Experts of a small language model.
Experts: 96 experts in each of 8 layers, 32 SwiGLU neurons an expert, 4 picks a token, a sigmoid router.
Below are experts of layer 3 (counted from 0) of a mixture-of-experts language model. Rows are named router (the router's row for the expert) and show model dimensions 0-127. Each number is 128 + 24 x the weight over its row's rms, rounded and kept within 0 to 255.
After each expert's rows: "raises" lists some tokens whose logits its average output raises strongly, later layers aside. This comes from a sample of Wikipedia text that the model never trained on.

# expert 93
router [150 142  83  94 124 175 175 142  96 155 125 164 130 143 148 141 110 171 157 147 122 155 114 117 169 145 111  91 158 165 124 134 159 100  98 149 166 169 158 137 141  80 110 115  97 145 147 113 174 140 137 144 156 117 127 114 122 111 142 129 109 121 140 150 173 105 142 150 123 139 133 146 169 151 128 157 133 127 140 169 166 143  88 145 102 139 148 110 108 131 173 154 140 169 120 156 121 118 135 133 141 165 116 142 126 181 152 119 103 106 116 135 162 116 140 148 153 153 139 110 113 148  79 102 125 117 118 120]
raises: ".", " in", " from", " (", " on", " as"

# expert 53
router [132 144 110 115 157  99 149 142 134 151 146 148  91 108 176 146 115 136 130 138 128 126 111 126 124 104  91 111 136 148 172 161 190 112 119 118 127 145 151 161 130 104 130 102 135 141 165  94 196 151 109 115 140  79 121 149 119 113 123 137  89 173 180 127 125 143 117 141 145 153 116 115 143 111 101 151 156 130 126 148 154 101 124  98  78 175 153 122 119 118 138 109 124 132 165 143 157 151 116 110 141 119 124 147 130 104 131 113 116  68 100 166 128  85  93 124 123 104 118 132 156 100 136 155 177 137 116 150]
raises: "ro", "une", "ram", "one", "rou"

# expert 29
router [122 150 120 104 150 182 153 113 126 178 106 175 131 138 123 124 128 158 164 168 190 144  92 121 115  89 137 106 118 133 134 135 134  95 105 146 172 149 143 143 124 102 152 110 105 163 119 147 132 174 111 147 139 110 145 141  89 124 156  87 146 120 155 141 109 143 108 132 112 139 157 105 132 162 105 137 138 143 129 105 137 130  77 123  75 141 121  90 126 122 167 125 156 185 128 120 128 180 131  82 123 142 124 124 138 140 135  82  97 130 113 150 163 137 128 146 166 144 118 119 159 151 110 108 144 110 122 127]
raises: " (", ",", ".", " of", " and", ")"

# expert 66
router [162 134 107  98 159 165 157 136 138 126  97 139 125 115 145 168 140 116 166 126 142 134 114 116 151 117  95 113 155 145 160 126 172 107 124 150 127 155 149 138 170 121 159 134 132 121 118 109 142 143 117 106 129 102 161 153  97 153  95  90 129 135 131 153 151  91 112 154 166 141 128  92 145  99 144 169 147 144 128 109 121  97 100 130 136 168 144 146 139 155 147  76 120 179 124 157 160 121 135 125  86 118 114 158 128 138 123  67 146 127 104 165 111 131 121 139 161 126 142 112 160 121  81 167 167 155  81 128]
raises: "=", " =", " career"

# expert 65
router [160 137 107 127 131 118 119 134 123  98 128 172 144 114 160 179  88 129 161 104 134 112  78  71 115  78 100 126 150 148 144 132 115  99  90 146 132 134  93 127  96 112 115 123 149 116 147 139 138 135  59 146 138 154 142 163 140  99  82 113 130 156 125 147 106 126 135 130 159 131 139  97 135 136 122 160  98 124 160 159 109 108 110 130 144 188 165 105 114 183 151 125  98 183 154 113 147 125 112 119 139 135 155 168 128 141 130  91 138 136 124 123 165 113 164 149 119 144 149 123 117 125 117 104 128 132 104 124]
raises: " next", " first", " last", " exist", " own", " entire"

# expert 62
router [146 151  97 168 131 141 134 113 117 154 132  93  99 138 131 174 141 132 178 120 187 114 146  78  99 147 137 124 114 129 141 129 121 125  97 135 143 135 129 150 131 129  99 108 121 133 157 102 164 131  95 124 139 131 124 152 118 142 129  75 101 147 157 140 134 141  95 126 152 187 140 101 149 117 148 144 124 160 192 138 147 150 115  96 114 170 155 165 124 121 145 136 146 152 123 124 156 155  98 108 112 170 179 132 138 118 160 162 126 132 109 140 101 130  93 143 139 103 102 132 178 140 127 123 152 185 113 122]
raises: "ward", "ton", "no", " and", "'", "-"

# expert 40
router [164 127 107 164 142 116 111 111 141 143 130 131 136 122 144 133 141 136 151 139 121 108 121 107 126 167 111  91 152 118 120 173 132  57 109 130 180 148 127 147 137 128 123 116 131 143 125 116 107 165 104 146 116  77 143 121 115 109 105  86 119 150 171 145 132 154 140 115 167 134  91  95 117 150 107 127 146 233 143 158 109  99 120 108 115 167 173 131 141 140 146 124 141 166 154 144 160  99 140 141 131 133 132 165 125 121 127 160 124  98 155 142 140 105 136 156 164 127  83 145 144 135 105 149 131 116 121 140]
raises: "ir", "mb", "gh", "mp", "-", "ble"

# expert 72
router [131 169  97 176 137 145 139 132 102 149 149 132 122 160 181 154 104  99 131 160 162 175 120 119  85 137  99 132 136 117 159 117 161 118 101 169 142 132 178 162 159 112 125 139 140 130 128 131 152 157 125 135 142  92 103 154 136 109 103  79 113 171 141 154 125 129  90 143 157 142 147 113 147 127 116 134 107 134 146 161 106 143  83 105  87 139 127 138  88 115 171 117 130 148 106 133 163 141 118 134 116 171 130 144 143 150 137 163  97 125  79 140 131 112 119 150 146 142 158  89 154 124  93 139 158 123 138  99]
raises: " to", " of", ")", " they", " he"

# expert 68
router [137 146 124 157 151 149 115 160 115  96 130 124 131 156 110 129 137 166 123 171 157 120 139  89 128  89 134 112 141 159 119 146 145 118 115 134 133 162 173 157 148 126 130  89 153 163 134 120 124 136  82  90 138 118 117 120 124 113 159 105 132 177 169 145 115 127 136 122 144 149  85 108 180 112 124 126 132 172 138 157 133 116  73 125  97 131 165 101 101 141 124 117 162 162 105 116 143 116  97 124 108 117 170 126 115 112 110 168 130  94 128 104 124 133 127 157 193 121  86 120 146 130 122 166 170 164 133 162]
raises: ".", "-", "–", " |", "ens", "ness"

# expert 15
router [119 155  98 151 165 169 161 129 154 166 137 164 117 122 130 146 154 165 133 159 151 127 130 107 122 118 113  97 172 147 121 137 142 142  90 112 146 136 152 155 101 127 148  86 161 182 125  90 107 192 128 114 124 120 142 123 110 141 128  98 131  97 157 142 133 132 158 146 162 128 139 135 115 149  64 138 112 125 158 142 119 147 105 129 107 125 166  98 123 183 166 146 131 187 154 124 123 126 121 125 141 151 129 119 142 113 126 135 119  89 115 160 148 133 111 175 162 136 158 130 137 184 111 104 131 122 113 123]
raises: "s", " (", ".", ",", "m", "rit"

# expert 13
router [147 140 135 139 199 143 166 147 139 105 102 185 107 116 154 131 159 146 146 125 138 118 125  98 108 116  99  78 147 151 125 178 134 103 102 133 142 129 176 150  97 134 148 109 100 123  93 120 143 159 127 133 113 111 138 152 135  97 107  94 135 147 176 177 140 168  96 134 157 145 115 143 153  92  95 104 102 116 148 146 169 139 133 118 114 158 143 140  97 112 137  97 139 135 152 116 165 167  88 108  96 158 147 165 121 109 115 128 139 119 130 131 130 148 126 149 154 145 114 114 178 132 110 158 125 135 105 135]
raises: "si", "es", "s", "on", "e", "us"

# expert 17
router [123 141 143 143 135 142 131 114 138 134 138 134 141 107 150 132 125 120 102 174 125 121  76  96 115 137 130 125 186 160 115 131 172 152  90 147 212 103 129 155 121 129 105 120  98 119 114  95 125 189 133 115 137 105 146 148 147 126 113 125  99 131 147 128 163 141 127 147 120 162 113 142 164 147 157 174 144 178 135 157 112 127  94 114 160 144 160 109  78 138 188 137 134 141 108 175 104 118  79 130 141 148 109 150 143 106 163 104 127 132 110 103 116 132 133 144 137 118 149 120 144 161  97 113 133 116 139 128]
raises: "s", "my", "son"

# expert 87
router [145 142 143 158 150 126 114 118 108 106 133 166  88 130 153 154 153 103 102 141 150 125 135 116 129  78 100 103 157 176 121 143 155  82 108 163 119 142 122 152 139 159 119 136 127 136 113  93 143 106 108 102 149 117 166 169  77 126 124  94 124 152 157 133 132 108 142 152 182 133 127 109 148 117 155 143 162 134 147 129  88 143 121 104 115 152 160  93 116 136 139 148 134 166 115 165 152 110 123 129 127 167 173 154 114 132  97 131 125 136 121 175 153  87 105 164 149 133 105 108 146 139  91 119 112 178 107 165]
raises: " (", " a", " in", " which"

# expert 16
router [103 118 121  96 126 121 165 131 135 126 115 140  85 103 139 138 150  85 141 161 126 133 135 122 142 130 134 145 168 144 140 139 123 109 121 130 137 142 146 178 120  86 167  75 138 158 145 113 121 107  85 162 104  81 164 163 111 129 136 111 113 161 155 112 135 171 153 126 199 135 129  99 153 143 133 131 137 182 172 155 134 147 107 105 142 133 181 118 136 132 116  92 148 143 107 123 148 114 132  92 114 140 106 121 100 143 113 131  63 109 124 152 159 131 112 160 139 121 115  85 124 144 124 124  98 156 145 125]
raises: " the", " a", " an", " in", " by", " to"

# expert 1
router [121 145  87 113 152 151 154 155 135 152 109 121 108 120 159 138 151 165 162 147 141  83 103 126 146 103 159 123 123 132 140 168 159 109  82 128 136 171 169 130 135 103 138 114  98 138 114 110 128 166 133 106 135  81 157 107 133 134 164 112 149 139 158 143  98 124 108 114 128 132 147 122 136 159 131 141 147 155 146 126 149 156 109 118 109 135 135 174 101 122 166 147 134 174 134 128 167 161 135 125 112 134 109 157 128 162 110  85 102 138  81 136 145 139  80 116 144 132 129  76 178 166 119 168 110 101  95 145]
raises: " (", " and", "s", " of", ",", "."

# expert 56
router [143 147 127 167 162 157 119 106 147 126 109 107 103 101 162 187 124 136 114 148 134 106  78 112 129 132  88 104 118 122 127 166 159 119 104 121 152 125 151 154 138 146 145  88 123 158 143  88 153 143 105 143 145 141 136 134 133 149 120  83 130 177 167 156 120 100 131 131 124 146 104 132 156  75 130 164 169 146 135 133 106 127  93  81  98 155 129 141 118 123 132 150 141 135  87 114 124 150 114 123 101 128 125 190 152 148 151 132 139 121 101 146 141 115  86 166 156 120  95  98 142 136 117 139 167 175 108 137]
raises: "ey", "io", "eg", "di", "ipl", "es"

# expert 36
router [150 141  97 159 145 119 117  95 109 139 127 163 134 142 128 135 140 122 153 140 138 129 145 134 130 140 107 135 123 128 149 152 177  94 115 138 136 138 135 148  91 109 140  96 107 153 156  96 133 170 114 141 203 136 123 132 141 120 105 135 129 133 131 185 140 115 184 139 153 124 117 143 130 114 155  91 138 178 157 143 109 140 154 112 146 152 144 104 105 105 157 143 138 193 109 163 120 158  89 128  75 161 132 109 138 141 151 154  89  69 116  98 135 142 128 137 116 122 104 128 162 129 105 101 128 164 123  87]
raises: " the", " their", " this", " its", " these", " a"

# expert 74
router [134 166 115  70 160 151 129 153  93 114 137  88 112 157 138 145 138 150 115 124 127 149  90 146  98 115 126 105 145 141 143 154 151  88  84 121 124 128 134 163  92  97 136  74  88 180 133 132 126 154  87 125 124 135 168 146 128 121  83 120 130 157 153 181 150 127 108 110 158 134  98 128 142 123 139 138 143 176 154 126 136 154  77  90 118 155 125 150 138 133 123  96 115 140 130 139 174 123 134 130 137 160 122 187 115 116 119 110 105 111  93 142 101 127 120 141 169 130 124 146 148 148  91 114 148 111 124 140]
raises: "|", "-", "Source", "As", "=", "Ch"

# expert 20
router [122 114 110 141 204 155 134 135 145 122 110 157 130  84 135 137 131 135 135 133 146 107 118 111 127 150 115 115 133 150 163 157 157 123 120 110 165 151 178 151 122  83 134 102 129 117 169  70 162 178 124 101 146 113 116 157  69 117 106 124 104 131 148 125 162 108 105 122 131 140 146  94 162 120 140 158 136 133 120 124 136  94 101 125 135 175 119 120 114 126 141 103 131 151 133 122 129 118 116 150 133 156 122 134 144 134 132  85  92 105 104 133 166 133 144 148 141 114  94 153 176 118  80 161 137 160  70 131]
raises: "=", "E", "N", "See", "H", "Se"

# expert 73
router [138 133 113 141 136 151 134 119  99 126 126 154  92 146 163 153 133 143 113 153 123 108 133  72 141 111 123  97 129 175 111 162 155 143 108 149 180 158 123 151 114 128 118  74 130 173 142 122 137 123  55 102 121  84 140 164 136 100 131 121 120 139 147 158 116 157 140 117 155 149 154 127 158 107 134 106 133 171 133 135 134 135  83 121 129 156 133 138  86 129 131 124 151 139  85 105 158 118 125 123  71 149 170 146 141 121 121 118 107 109 134 112 124  85 138 159 133 104 132 139 150 138 100 175 168 156  95 107]
raises: "\n", "ence", "ancy", "ly", "\n\n", "-"

# expert 58
router [151 123 129 112 134 145 132 128 106 143 129 183 105 127 108 177 156 158 146 131 134 100  93 136 104 154 146 128 152 156 114 138 144 125  98 151 126 135 171 139 120 136 147  69 120 147 115 127 135 143 115 149 148 136 149 165 109 103 123 128 131 109 173 122 106 119 145 110 158 121 152  86 150 146 146 138 130 157 152 120 147 119 125 109 140 136 135 165  81 109 141 135 133 131 124 147 183 164 107 113 165 157 167 152 121  74 143 124 126 135 105 141 113  99  83 165 157 160 100 133 160 107 121 167 160 177  73 148]
raises: "ol", "oc", "ost", "ist", "o", "ent"

# expert 70
router [159 137  77 117 148 149 101 151 113 128 103 174 122 147 151 155 179 164 125 125 121 138 149  80 132 152 111 117 172 140 129 152 133 147 113 129 179 136 147 157 147  95 101 124 122 168 106 101 153 128 115 107 125  71 115 162 128 133 135 117 100 128 141 138 129 156 119 118 178 147 149 131 171 103 136 158 144 171 134 113 117 120  49 134 120 144 137  96 106 105 141 119 119 138 126 118 114 121 132 143 111 164 138 126 149 126 135 112  91 124 124  99 156  99 134 134 154 104  73 142 144 116 143 151 145 178  96 139]
raises: "shi", "min", "uri", "fl", "mar", "vor"

# expert 18
router [123 137 149 148 157 154 158 132 150 121 129 181 108 132 132 143 150 137 132 173 148 104 135  78 131 130 122 115 143 154  96 118 133  84  97 104 144 150 118 151 133 149 143 120 150 169 129 109 149 135  63  86 110 123 208 128 124 127 141 110  90 126 151 151 116 134 142 121 123 152 134 115 156 165 101 133 153 201 143 161 144 144  94 107 103 141 134 127 142 148 122 124 120 143 136 176 121 126 101 160 129 131 145 156 128 150 113  87  67 146 127 149 118  97 151 133 158 122 117  98 152 127 137 115 167 120 129 137]
raises: ".", "-", "–", ",", ")", " |"

# expert 55
router [155 127  89 133 150 114 153 126 150  92 100 155 101 153 145  97 140 122  85 151 125 119 119 112 133 116 121 102 203 166 157 162 156  94 108 154 144 172 135 142 141 122 140 128 143 175 115 143 121 157  99 108 133  63 115 156 117 132 150 113  86 143 161 183 126 166 114 109 116 161 151 119 161 121 132 114 145 154 139 147 116 150 110 130 131 139 111  90 137 153 152 145  95 141 139 152 136 126 105 116 142 137 167 165 117 126 138  93 144 122  82 130 141 123 147 160 166 109 135 113 129 100 105 127 160 128 126 165]
raises: "urch", "ile", "ill", "ron", "utt", "ug"

# expert 33
router [163 156 108 157 150 150 166 121 160 122 114 166 123 147 152 132 138 132 100 165 127 137 105 103 151 150  71 108 143 154 111 149 159 136 116 118 133 133 152 163 121 116 128  86 108 147 101  82 149 159 127 157 131 137 141 150 156  85 109 140  98 131 158 150 148 149 110 167 142 162 105 129 156 100 136 121 150 132 149 149 141  72 114 109 113 150 139  85  95 133 160 148 138 132 130 107 128 151  87 100 145 128 100 127 140 164 100 100 130  95 102 170 154 110 127 137 158 134 124  85 127 157 108 154 162 146 102 170]
raises: "e", "ing", "on", "o", "a", "ed"

# expert 30
router [144 197 115  81 159 135 119 138  90 118 117  85 126 126 140 129 139 129 138 130 121 123 111 121 106 152 124  92 152 136 140 136 179  99 111 114 152 130 153 148  87 111 118  88  96 149 110 133 143 139  63  87 108 140 180 130 117 125  73 114 117 149 128 157 146 114 114 108 127 130 137 126 135 123 140  94 127 190 135 129 119 149 104  92 128 131 134 114 123 133 118  89 125 128 106 130 150 106 115 139 150 169 134 139 108 122 110 121 149 102  87 136 122 140  81 131 199 152 129 137 152 149  87 107 163 134 101 156]
raises: "The", "In", "While", "|", "After", "According"

# expert 28
router [133 158 136 122 181 127 139 147 147  94 158 124 106 116 138 150 137 114 105 155 126 106 140 111 120 113 129 119 134 112 128 143 142  83 122 120 206 174 125 129 105 126 111  89 147 155 107 115 141 159 136 121 155 111 154 161 106 123  80 132  97 164 163 148 138 141 129 119 142 122 123  98 158 126  85 119 126 159 146 159 128  90  79  93 116 112 136 139  87 141 153  79 143 174 130 105 121  96  98 141  91 141 185 110 119 139 124 121 155 129 128 142 171  93 120 165 142 130 138 143 152 136 106 156 139 149 142 158]
raises: "ero", "end", "ens"

# expert 4
router [134 134  63 118 198 151 134 120 134 120 118 154 100 155 185 131 108 152 129 159 162  88 145  98 111 116 117 151 150 152 168 123 127 109  99 154 146 117 145 155 146 124 165 126 130 151 119  75 186 118 116 141 113 141 127 132  99 106  63 126 115 134 157 114 160 115 121 104 124 150  96 138 142 129 123 134 150 149 144 106 112 112 126 106 122 140 130 125 111 122 145 136 118 162 143 105 125 133 121 103 113 149 145  86 103 134 143 131  98 143 129 131 141 112 129 156 141 149 117 109 163 121  87 181 178 143 106 183]
raises: "th", " years", "s", ",", ".", "rd"

# expert 3
router [135 139  96 100 160 126 149 133 104 131 128 182  86 137 128 135 140 130  99 143 126 112 124 132 124 131 106 117 150 154 108 149 206 120 118 156 136 143  99 127 156  77 146 126 141 155 105  99 140 112 135 115 133 106 155 169 115  91 134  88  83 157 141 136  90 139 102 135 148 165 145 126 143 120 102 159 111 116 145 159 126 187 131  87 141 150 105 102 131 123 152 150 138 156 169 135 134 110  78 134 133 146 145 167 115 139 129 112 133 128  92 128 129  89 126 130 180 167 143 100 155 122  96 144 160 159 117 141]
raises: "ss", "ck", "ts", "ered", "sur", "tt"

# expert 91
router [153 122 115 142 177 103 136 146 133 123 122 101  94 134 145 163 140 153 101 141 146 121 132 113 148  98 140 122 141 135 130 163 173 118 106 108 135 136 148 174  95 121 114 130 148 145 131  89 131 149 104 123 121 103 132 175 130 124 121 109 133 135 173 154 131 166 116  97 124 173 143  89 152  99 139 155 112 136 165 113 110  82 112  96 125 150 156 144  96 117 140  96 162 148 159 126 167 138  71 150  93 171  95 160 124 121 125 142 137  99  96 166 118  89 100 153 131  95 115 114 173 141 136 156 150 152  97 135]
raises: "ue", "y", "de", "ry", "os", "ised"

# expert 50
router [130 119 105 123 164 124 145 110  94 112 117 155 117 127 162 179 157 158 139 163 123 117 130  87  91 110 138  98 129 154 118 203 160 126 109 132 129 139 145 143 146 128 148  86 110 159 135 114 138 138 113 124 124 121 104 134  98 112 113  80 125 174 144 125 116 138  94 127 119 132 136 109 184 156 108 117  91 124 146 147 132 125 111  87 147 115 171 147  86 119 127 148 169 158 117 144 126 118 146 135 109 148 127 172 151 163 149 149  90  85 110 116 117 119 119 156 122 126 143  75 148 146 144 133 145 125 100 188]
raises: "rm", "ality", "rel", "mber", "lla", "mb"

# expert 81
router [123 121 108  94 174 167 147 127 109 140 113 120 134 149 154 150 162 124  77 198 130  91 145  91 116 162 102 129 113 124 119 127 120 155 105 134 163 114 131 161 131 128 143  69 134 143 163  98 127 155  69  92 130 130 146 122 133 123 108 107 122 152 142 125 137 164 155 160 175 147 138 139 140 152  99 149 163 133 158 125  95  99  89 122  70 126 134 151 110 119 129 144 126 189 123 155 113 147 128 127 107 123 115 129 114 123 168 131 145  84 105 135 128 138 146 160 145 102 141 110 159 150 114 123 156 116 121 120]
raises: "\"", " song", "s"

# expert 21
router [140 149  89 135 141 122 166 168 141 140  88 175  70 156 130 120 147 176  95 151 147 151 128 112 109 130 130 132 134 152  97 152 147 103 118 144 141 109 136 144  99 129 128 124 142 144 135 124 163 113  77  97 153 101 108 112 120 127 127 115 120 163 153 146 136 127 119 160 143 147 153 144 121 138 102 137 146 160 149 136 107 122 121  82 140 144 145 135 110  99 168 130 163 157 110 111 149 162  92 109  71 149 140 146 152 156 165 133 128 142 119 139 185 127 119 147 145 137 115  95 192 115  92 129 126 132  72 144]
raises: " of", ".", ",", " from", " was", " a"

# expert 54
router [141 135 127  90 162 112 140 139 100 146 136 109  93 130 157 144 152 126 141 142 119 164 137 103 138 136 134  60 147 147 131 147 183 109 106 163 143 169 148 140 170 112 116 109 146 154 136 121 178 132 121 100 117  84 117 148 116  86 113 136 135 132 150 137  95 154 113 128 137 154 142  79 153 127 116 128 144 124 157 175 138 110 106  93 111 183 154 106  92 112 119 106 149 145 179 172 119 139 158 145 117 140 161 122 112 158 136 130 119 107  82 127 115 109 132 159 156 143 124 146 169 124 129 154 123 159  97 138]
raises: "ins", "aries", "ary", "in", "ps", "ges"

# expert 6
router [171 132 120 137 177 153 123 155 144 125 137 170  95 131 140 152 128 126 140 145 116 145 142 108 110 134 120  94 132 139 141 148 142 139 109 147 140 130 172 143 138 124  90 102 171 143 127 113 128 155  61 125 146 121 173 135 157 127 122  87 133 147 149 154 136 140  92 122 162 185 139 133 141  99  98 152 128 124 159 161 119 139  80 104 120 150 118 114  51 139 171 143 169 167 128 131 147 122 134 113 112 161 136 104 114 109 122 118 122  95 107 175 144  86  96 134 166 113 116 126 153 142 120 139 113 114 108  97]
raises: "-", "\n\n", "o", " with", "|", "="

# expert 47
router [136 139 109 119 170 170 109 146 133 118 109 138 130 144 158 146 166 153 138 178 107 105 134 117 156 153 103 146 110 142 117 141 127 122 124 143 138 133 120 152 135 143 170 132 139 166 122 103 181 141 124 112 105 115 116 152 141 108  55 133 104 157 139 123  87 171 111  93 181 147 116 120 156 130 104 178 145 128 151 116 110 127 114 130 101 119 133 156 101 157 142 104 155 135 161 115 125 147  93 140 154 110 167 126  85 187 152 155 126 114 131 139 136 134 109 157 144 120 143  88 181 119 115 152 130 143 124  82]
raises: ".", "%", ",", " |", "7", "8"

# expert 88
router [123 168 116 101 138 127 151 115 108 112 125 162 104 144 180 142 140 162 159 184 172 115 116 119 149  97  95 125 170 149 136 144 121 134 135 122 158 167 111 134  86 123 151  92 141 131 133  76 117 123 122 113 148 110 182 145 128 176 121 117 106 137 147 144 112 126 124 147 117 133 124 125 138 134 133 102 162 160 171 150  99 135 122 121 154 158 149 107  86 140 153 115  99 111 123 153 117 160  97 112 123 146 141 138 107 128 124 138  99 171  77 167 107 122  99 139 140  89 101 126 164 131  91 148 132 183 109 138]
raises: " the", " a", " an", " its"

# expert 39
router [197 150 100 124 142 113 164 129 126 152 104 139  92 166 113 105 129 120 127 135 141 159 147 106 102 113  95 138 156 195 136 153 126  96 110 134 146 127 123 131 137  81 134  96  87 131 128 112 154 126 102 153 118  96 103 141 110 150 125 100  89 139 158 141 135 139 140 176 146 182 148 158 136 159 145 141 148 133 138 152 128 152 140 108 110 157 150 102 122 119 188 142 161 141 100 136 146 108  93  89 152 158 146 110 141 138 162 113  98 104 134 166 126 119 131 163 160 129 135  96 137 165 111 111 117 123 142 100]
raises: " are", " of", " were", " from"

# expert 63
router [127 148  98 115 182 135 159 164  91 117 116 133 120 134 159 130 174 133 145 163 124  87 136 133  87 154 158 108 134 126 103 155 160 125 104 106 154 129  99 152 132 133 126  57 116 156 142 132 137 122 101 132 126 124 119 137 109 118 114 103 113 169 142 152 136 147 131 145 153 130 140  60 177 143 122 148 148 159 125 129 154 152  96 101 112  99 174 154 100 146 127 122 130 152 144 141 142 138 111 132  99 127 161 135 138 138 149 154 126 120 103 120 156 134 130 153 138 132  78  82 162 137 121 135 101 148  60 154]
raises: "place", "g", "wal"

# expert 89
router [157 123 128 127 141 130 100 114 151 120 146 122 106 121 142 151 138 123 136 133 169 122 146 113 100 114 107  86 156 139  99 130 165 115  88 157 177 150 183 124 137 137 153 109 159 143 151  96  97 168  83 134 109 110 148 156 142 132 130 121 124 130 168 142 127 115 136 139 201 151 102 101 122 100  99 109 107 148 150 140 127 133 131  81 147 144 136 122 104 147 134 132 124 156 137 131 168 133 109 132 132 133 149 143 148 124 135 101 132 129 101 132 126 120  61 173 173 140 135 106 172 185  86 150 135 148  90 151]
raises: "val", "gh", "pp"

# expert 90
router [144 156 104 114 135 141 137 153 165  66 146 118 118 116 142 145 113 141 123 143 147 114 102 103 127 147 152 118 108 124 110 182 118 110  92 114 119 159 165 167  89 117 143 124 117 142 114 134 140 121 129 122 132 109 120 109 111 141 118  79 131 112 156 138 137  97 128 168 132 168 133 125 159 153  67 167 140 188 180 137 140 139 122 126 134 149 151 109 140 122 166 137 110 179 151 128 179 134  98 145 126 142 122 153 115 138 137 124  88 137 115 155 126 140 121 132 157 168 136 143 140 178 153 142 152 138  59 137]
raises: " age", " from", " (", " the", " in"

# expert 95
router [142 110 135 132 141 165 142 131 123 131 117 103  96 100 147 142 145 153 135 146 121 110 121 101 146 113 144 122 153 161 134 153 175 134 121 146 147 123 150 152 119 120 120 127 114 155 118 127 152 147 105 122 144  89 139 164 122  85 110 106  78 172 177 151 118 153  94 125 154 135 184 113 175 119 117 103 148 137 149 136 106 131 105  61 128 157 153 120 111 135 141 127 158 151 143 104 153 167 117 140 112 117 177 149 113 146 133  91 151 164  92 105 125 107 127 178 117 120 120 157 179 129 160 128 125 111  72 105]
raises: "ro", "ra", "s", "re", "ram", "is"

# expert 32
router [116 143 134 142 168 144 137 160 132 116 111 168 136 113 168 125 147 146 145 170 155 152 118  96 133 103 168 105 145 179  97 166 114  89 107 109 130 165 126 162 147 116 132  84 148 168 125 101 116 110  63  97 146 116 188 162 125 123 148 111 139 144 161 149 150 118 139 175 158 143 114 130 150 105 154 139 125 123 137 140 161 121  94 122 114 129 140 137  89 114 130 133 129 153 131 140 136 149  84 112 148 125 134 126 106 106 106 120 149 113 134 136 144 105 112 140 197 145  87  99 180 146 115 140 130 137 143 131]
raises: ",", " and", " (", ":", " or", "s"

# expert 46
router [181 132 121 115 170 132 159 149 108 111 123 169 109 160 147 116 135 127 152 117 136  90 164  88 166 142 109 110 165 188 142 140 130  94 110 158 144 137 143 149 129  80 122 127  99 150 140  63 152 135 132 104 177 109 123 155 128 106 121 122 103 123 152 136 142 125 118 105 145 137 170 137 170 110 100 112 136 173 123 144 157 157  65 128  99 160 178 139 139 136 130 107 148 161 111 124 129 125 117 122  97 131 140 144 151 115 156 127 133 132  93 128 156 121 134 131 164 124  76 124 131 142 139 140 116 150  97 133]
raises: "ness", ".", ","

# expert 37
router [170 136  98  91 158 101 133 124 152 128  97 178  92  81 156 152 140 109 169 163 122 120 120 101 158 125 132 127 166 161 133 162 150 121  84 154 161 124 119 143 127 127 138 132  97 166 124  99 119 128 112 114 130 115 173 126 138 154 118 117 139 135 169 162 105 145 119 126 170 110 108 125 150 109  78  95 154 138 167 153 140 160 121 118 103 128 127 141 129 127 125 155  98 126 144 146 136 134 117 103 111 132 150 147 115 132 103 111 114 109 114 143  89 118  84 182 134 146  92 162 176 141 126 154  82 153 156 142]
raises: "over", "ile", "spe"

# expert 12
router [129 176  95 123 167 146 148 136 107 152 123 141 123  92 152 134 140 137 134 127 132 164 113 121 122 124 111  92 172 120 122 153 136 126 106 154 167 199 116 137 123 129 154 113 105 170 111  92 153 129 138 124 141 132 134 149  88  88 114 141 117 166 145 158 118 164 125 135 165 140 162 138 153 107 111 140 110 143 159 120 120 166  84 109 126 145 148 108 117 128 158 149 130 131 136  99 104 169  71 117 162 130 157 130  94 106 161  68 112 141 116 125 120 134 120 157 161 161 136 121 164 162 109 107 154 136 107  91]
raises: "ue", "er", "s", "le", "ua", " position"

# expert 77
router [139 118  96 120 157 132 172 107 160 145 101 121  79 110 147 154 177 125 133 139 141 136 118 122 134 135 142 137 160 170 150 126 140 138 116 155 143 121 142 152 118  92 181  83 168 143 158  99 159 119 104 144 140  53 151 159 123 146 145 108 126 129 156 142 151 146 139 158 191 155 113 114 142 142 144 140 132 141 128 128 113 165 110  92 113 131 150 144 109 133 139 126 128 135 156  93 164 105 114  99 154 150 133 151 102 149 110 146 108 104  99 129 126 104 116 194 148 164 113  85 157 136 142 119 121 134 109 115]
raises: " of", " the", " in", ".", " a", " on"